{
  "n_layer": 14,
  "d_model": 320,
  "moe_layers": [0, 1, 2, 3, 4, 5, 6, 7, 8, 9, 10, 11, 12, 13],
  "router_score": "softmax",
  "balance_bias": false,
  "tie_embeddings": false,
  "grad_clip": 1.0,
  "batch_tokens": [65536, 131072, 262144]
}
Below are experts of layer 11 (counted from 0) of a mixture-of-experts language model. Rows are named router (the router's row for the expert), down (a neuron's output weights, with its number) and show model dimensions 160-239. Each number is 128 + 24 x the weight over its row's rms, rounded and kept within 0 to 255. Numbers have three digits each.
Before each expert's rows: "comes before" lists some tokens at least twice as common just after its tokens as in all text. This comes from a sample of Wikipedia text that the model never trained on. Tokens count by the router's weight.

# expert 6
comes before: ")", ",", "–", "),", "4", " ("
router:113139100108069108139136131140132129088162159141129133167121157128138123127151088113112091128167103162142142101165102110133140112090119172149094084135108114110149138090152115106151142137122152132162148120120143156145140140105146136143144117
down0:164115154113130124092141108152119122143138119124169141120092104123128122154121156115119133080128135111142131076165161113118112166124122135113127173123126195149132127102122183115105133112126135157115130123124193111107139152087143113124131129
down1:091168146105105127144129110135186163127126135108131124093144118156132140124116100140088147086158127136174119127165104131140109160194120086163142112164134108128145166132132126124151152130115074090101145073146121152092186121097120122116090130
down2:144114118125115127102117170076088109109079107158114115120158156146129132142173130128122138127118105126166087152134128133113100124113164131060103126089138101093140162148149164159090125144133153104150150089114161099103128102140149158132127102
down3:140137125106169111069117135156159121128148105171128127123170136125159150124139136128137152127129088140126127144071119121110121105091148107162140095144127133115128113116115129118122129173105095097123123085119161115167165171111106108147123095
down4:142134122136123167129117122102116134180097115136138104088141157148121147128127111153127143137112155106128152140070125150075122118147099189163129125129122125128131083078075150101090139090133161123133155107119109080159128122187121114104134113
down5:106122139134113121117153110087079146106128078110127106196126128115138134162087120071123148132117136137135111099162144137180114107179112127128135103095133112129149106170089097110083117135150154148076104139138149151133104131154132124181135102
down6:116146139118189178136139146129131102178148078122125098115143089081128123074115099123113121137100135090090116123128154155128116113083138123159139145136165158124117191147075146140131087133100150126113140110093121128125174124132135155120078136
down7:103130109105129119109114181131094173131102123129127142126137126103128129126138168161129141128163128134111065122090095121101128129134119151135116120083106083128122119110127128116152125128174114093102119098137106139155115106059125127129126157
down8:124119094114125124117139090119128142121119101095131120107147137140170129135142079179138139120086133126078139084130137132126084140143125122079065158118141118129166130114122145120117179116092132141122125124095104173164130174147148142122122178
down9:110124140101156195154091130113124097100192127097134125110091100113125117132129097147127128119165134115102127158113092133091104177130150122121088108119142068124141123170158077145136131146085158179122145130137117136123138140101074065158143098
down10:134104109129086129157100097118112123129135122132103129120167096127107077106125094108117174127120136097139185149142130133135129125140137136130133089118096119124122123130107180171142139124137063160118134124159058115135183124127180108137127130
down11:069153196127062142146163093106118119091122100120092151116093183127107155098124129136133105122132156138098154137132133107120125167155135152119139136141148113143145150148155122147143124158120135119131125122150106150133125110129110137109129140
down12:113127133139127133128116134148126092120135150112057168147114132143132118123147120122117097110107140097133115139150044115075164156147129177127132118141174115089129114188127110111093101184184094150179138102081117124103098171129072175152140112
down13:106130162136130137075144089141103111143122108120146119135084121110124169117138063135109125136150119113120114128149118084123170140123088129125155143117115125127153114081135113097168131119124121112147135112157120133155064127070104131129138120
down14:149138113100176099128087169110133089058100116118107132126134126167156103140117136128116156146122072123133124116127125178160126130112141145110154154112105159118173129135127111102122114151134132143123095158123105115142132087222142147104165142
down15:121124120153116122144122146109134141145129134098138121136130130137108129130160098152121114138144134152086135128129105089131120141127098095150153159123126128171106102102137165103131128119145108096098124116123126151111134099168108149120142119
down16:133127181114118105124116118124128133110128138142136094113124145113108121119139144140141242094108140111172148128117119126123135130144088120148112145147128130129129152123148128121116149117166128109070128133144115138138117104122119141071157119
down17:114126097099122158129132121130116121123143105103129178125144123158148121146076131160117097136122142159143158176160140174119108100119114113118143134117103103132106133187112097154135117129124191158138143117119108159156067157168098134125162161
down18:089154112083102113084113135129145092154128142131149120137140109138128105125109124137125123088125106112131128129082092122186173136125173129167120131152123144153146108129107117141146088126114144121139120119134129124139135155133120091141153172
down19:125109150140144120154123135139057135111129128089127146126146137097121124113092136137174115074193134128102124133169121120108127139138130111125147139173108151106136107099147126131105157115154152174142133115100114153134125124201124124165122108
down20:132133147113167105105148114140105092141095145110115137082125133144094100104165131122125145143107128149121097123103102112132148145112133125103166158129163129129096137118133100129077157123147129165128123109141062115105101109137131103140126115
down21:145130190132122204093170129116110097137145154109149123168148114130128120130125098146118140156145155116105115124117132098088167122121164097125120133104158152125133131137076132139165095117118140103104133131173121141104167133124152155147169147
down22:134137131152145148107107110117143114127127139128112137093131140122152150034138073113190110104130107154122157118134102149149128133113125159107113126148138110123095149110049141129053112119129153132122129136127091128125133141213135117142125095
down23:117143136128174112105182148113151124124123093129085165126123114127147107115079110124120121111123118118144142107123139126162145155097180114112136139089116106098096151091114128143132101163139111157117086104097153154131149142136172159134137091
down24:121097125129179129106141162108123128116124115128092139170144140087107171159115104129144177138148159126132140144128141134097142082150162111093196144128139163130134133111100122166117079156156174146132124135137181115150099133168107091179091094

# expert 2
comes before: "1", "2", "0", "3", "5", "4"
router:090110091162154131102084130131131132083127139131143129168146151155133147164142132110096125082151162117134114131139142128110160120117126151132101141138123182115148166111115146158156124130096117109066131143103136166140102159104158130139129134
down0:083132128088129169089129166125125133155121131130131122149161136127138185137148120107134160119116166145126124122068115095114107197137116158126109154134099118168142110127130128137140195125116117118138130125124122114128092121121099136120152133
down1:108132108125149089115130140100062145125150123109123106059090154146140156125122125171091138145135108142082090124133131081091146123106147139129105158156168101090103084131091124127146119140109124126120134114110138137142161148123094130092095132
down2:148130107132121134101141137117132151176161144145125143106087138130107117140114109126129119130139112143121129100177135155145133145133133129146115136122106150092104164141110143153138126132126125124149114130171149165121154097166154120068131172
down3:112103108121111143116112141084129119123159131120132163140113136126129090117123138139147162086150129120124161117089116148130103133134136155167142122189146132172130139114088122128136132137125134150126130126132135136110121100118098112125133122
down4:113128093165145159129134129100109136166128210120145089134164093150111149130150118144074174121128159126124142135102153151098160149129146141120137109123143110146132131115093115105129145103139165088120115105120116148127096156101125122144112107
down5:169164135134129123134085156116127138127127129109166104160131098134141117159125125117138108109093181123124124133117159070141163154089122130170119170138122125119135130080127122060111068146125130123101174119145103129132089158138108188131117104
down6:174159181155118134139119140126130151115095140129137046129142174142116141117090100136145103184183133069117125128125118128141130102139131118117092162074140158141110107122120178127117130181125098138134106110119151124118097182125115116182084120
down7:109154094105128176120138143134126163123129128115139116184105128158108143130123101138115128120154103147081144087106165095156140131159106132169130139147128101094109135128109120116131119115130072146149154124146141107128130114131114128145142119
down8:147108120126112122133160097179132139135193128193135139096121143114134128171151112169081120106136122139105175103148092121139132136108134179159105128134128101122107129094136109140104127125119100175141134077123114120134141135117120146144161123
down9:161123176116139103179159128068143134098126132154110164133129168129151129174125145111136213152134120060067149076115121183163125120092105138178128096156131143100137135149143126115136129116107135124168136137174180149144120107125145146144132158
down10:113146066114133122151113142134096133124127156145140084116135128125155138205131152154146174130119059129140095141175134106136114106124133110159143114155130150146153131110081121128133135127124159154114116129154112118144087145136106151111131134
down11:159124129093111094147138132117134127114108120098170092164074168166111118130129149132139125159131144120156126141128150140103133124116159130129165145132126114127102116128122125144120091109118119144128149126115129139201104128137149111154071139
down12:130110157136114193121167129124130150136159149170152164137101119125141130140153072115115164139109093118123141117146122130107154144140146131116134149121074125153139104160123112128131164134161138115120175124103123159124127150074123157127128117
down13:118162124149064119120121104128136112115127122106136105124099160137140135144128119137129128143136106121096159117126157116125102104118134136180126142181145106142147160142145045148108125111144121179127119107142130042135114107175113141143135100
down14:114112137161086120146133114104126129141128136127139128113154139141099071150126110113166088119155164066125132149144134119132109145136127132086120172111109146090116111131104121150127128117138125096143143169122123075093130113120114129128135107
down15:093138129140113111152118129168160098117141113130147120129171149108124144128093136136171220104110172149113127114128129148119125095116097089105110139103103107133155089128096150124123140206074087114126133140137138134120140110138111142111110104
down16:145116131143157116145117123158126140129164153130115134157098124114135089145111107127126155172102097132119165182122125141100133103102154166122129136079116135123119139126138114126131129150075125107169107146125117143133151165099127126128142138
down17:136124136119130140131140127130129176085118106129133115138139127119126117125069079176175157116122170179117135131102121166088093099169134152123154119128101144128131121114150121159170131145130167118126097108118124158118111179130146111152144120
down18:111150095153125195114131111125110125097150119133147119126132107184126114076145124147100123125139093115112121181108137153071125127137123114112098103166075135118129156129044136153108172116118131127036143162117139144117171129145114095159107148
down19:097135088118134117083134159127129116134107139127128100133160111128111111111130143146163152134129128125121115127130132162161159104093129179114121094145127124130084129136136091173108138133093127110122123173125132114182125150118132096116121102
down20:144128159133154168124080090147136060132121129092167126182086098117118159124096084120164130089145109131154146154115143146102127122118141117146167135116099109160157109125120186185091130115120080125120123093110125112163149112103140105122108102
down21:133132137086130135136155109164138104140093122133095127126127116137082141138172124141142127142089123152119172140148111129121082099158129104136091150121137117140129125137136115111126107126167145121113102137122154101155151121125123144125121163
down22:112117096128100144137082144113128111124143128140124148131103193120082092130109128123117106133135167128161090062129152141144122125160133098174119112125141125163176136124165121148126111128133111088125119112130096152155155166140100163091147092
down23:139102136134160141151113119119129116161126121145118108181119121110088124091126088147139192130177149140135133178141112164140115132117165122120094154155134112136130170118110095131090114087112186145089108122169104096107135102124143162127127098
down24:073091131127144099127126121125177135088124159109097111137149109103129140136138116097122071122123119090156131120174157127133133131123127131123100125134124132156120117111167122173123126164155163083105126154140135121131132104138078117079131152

# expert 5
comes before: "\n", "|", "-", "==", "===", "The"
router:122094079129128102140112106158132104131144137154148130130173115114094131104126117137123116148125130135091118088163072118154131128120153122166107124165143132087092117152127094154110183117142159143106123106135134151151096123107140127151122160
down0:155094148137120106106127127155122085150135103154155117105200135159079098127109101138089084112146151123129122152130104120106149104104117105164154107127160163119121134123143173119147131115113099157135149129131134129131081165126120118131120101
down1:129087156090132147152131131129161126120127127170112139145144133187126164103096098121100122117098101130051159096130088155120135118133123165145089100113165141125136134150187170137107113131125116101126074109160087163146130130127112114128128113
down2:118094140121151130155115159133141137097140124077103148119123120096138148154074107128116099144126124148115110157090145193092158109133134109112133135107137073138098116103157119111121109116113111127152128132108113109123122181169104161124139138
down3:167134121127123124147124157117115122141164127143117148122120106153130127112122156127141101082120146111140072084160123113134107124131133087089140124136132122109141122119134130076124128120119152114129132164172144136129141124161117153155098174
down4:129123129161138049152106089112120101155094106101114154153143086122144139153104081165126085119101122129165061120204140118128127113118128090130162117116141120122168122110110118150156092166141121118155137127113157141095135123067139114130084158
down5:085154133119124137103113102143131104071176076127132117192153125087110134129159106131165165117122123150074103124141149095157121142095132120129081102134125129174133141119133107125156130141123116138144154124125113131110174134122167134163122090
down6:143232135140129147121110078107161139092107129110126173147147148145116085138133124141163112112117107155143182096104131119146096108125068111135129098111157126163131130160126170146125126115136097097147232111131111124144123109095103125116115128
down7:186138164143135115133118110074113114119110114122121138121146136139156110145131123153155096165095156078125142146124115098163105093120134136145153082124103109127138109160121111136107130095126104110158133178124127147129126098084123142131111138
down8:151128118129088169123137114136136101103119095115098152167129122128083131122119143118111124150133111129122120121093129162156171173164113122095110100096120104100127150189124111162200179179138154136105133129123099153093146137067134153124099129
down9:133126132145138139162169141139089145113093123136155101160100164164140133100154127130108123082123133126108122148094180128158188106099143138107118144126125142125170140089104126130155102136128110133121118138111110102086092156131130133098134136
down10:109122135089103128109196125103166129124128119122098125113091096089134132150128156138114144120165189185108154152106121131098158130083133166153135084147105166093146165119115132167142104120131129085101120119140128115091135116124143075140061109
down11:120083107135122119135153138154148124130167168144129122066167131167132137117134134110116166124121089126136170124146145161112135138141126152134106114127104070152167079115138111152129118150118161180146144133113116134111151172117126108166127141
down12:108095141145105136150149141113157112142115124094126127126126127137133121164113127170155104129124158117164157101098090119090142098117121139097099128144118137130155139070133098152120133127135080134157160157127128153106137140126121134135175176
down13:117145158204151121124133133116154134142150133151109158126128127137163167146102175167107139090187120159113157111127129124130136165162123132160137098119106109119129104161108120079123157133130106118133085113101099126106124143142059124092135154
down14:127105064149131115146089134102109105111129139145172106090162145131135152135112114130119130110154071170107142130179126122116127150104104100131108169112150102119125112106180095157115164138088140113126122134153122173093130127103127137119115158
down15:134114137151115167108119133127119127129165104224135129135111124093107097146154136092124089112112111131112119128159175142133101145148139104144128136091118161131083126137171125108117130130118123127139119115134168125107126124150096127178122133
down16:116128166078121138117132122117177136100144157085111113106039164131110107171115139145130121147128132129157118132128125122122134130091098128127140048113092120125170161097096140162149117093102086138169121099132106113133137110088108187123126093
down17:084148162154098157102122130096176117150098115143142118129126150143116101130125147143119118132120151128096112135128116128147128134121103110089165110167137143117158148128054123059135079144128144155133131165152117101151122106141120126131120109
down18:129105144116121132152164076146138148144133125135129125101153133164133102118145132138127106099127108094123145159154107133105118123143129136144111123169129151129103162115119173124101107123147135128126131210123125146159114129115101141114095124
down19:117141117125141137109101169096134120129093132174153152108132133126203118129178113099149128127090121139099117091115107117148121153111118118172129119143143152115121094122124138121110103117115149152129152111150110116129121125147143129142130073
down20:130174134136131087108162110106133172125147121129150155105119107140108135122134103155140184127136139096169154172147100115126149083167127128123113154132128126136090125133126121051129159115127156125128093097192122178138109113145125123128120144
down21:141164132116123134073093136124131131133125114119132076121163144131149093134134125158121073128115145164070171117087179083138103160103096100120126170082129116124091085170129153182171097137100137100136187142128119143128142157101156151138130111
down22:152152146171078121128144084134127117113106130139170145135097132096113176142106151086155142176119124130142128143129131084102133149167148139117121112103132158187085140105133152136157171127129119165089161116140182120129133166096120132144135122
down23:103163119084124151104108135130148138146115135114134125128075124123137121132077155129103143132106128101134121135116084111159132126144122145141122106158114087157086142141133127130117124137108139112120114144142128140135177099127117160133113101
down24:112119131114163137145120128109107121118125101148120186115132128128121145158127130066103116103131126134099141124175063127115105126118118151124121109169115119081124121103126133125161103153161198121122176094122155140152121111132073118105128094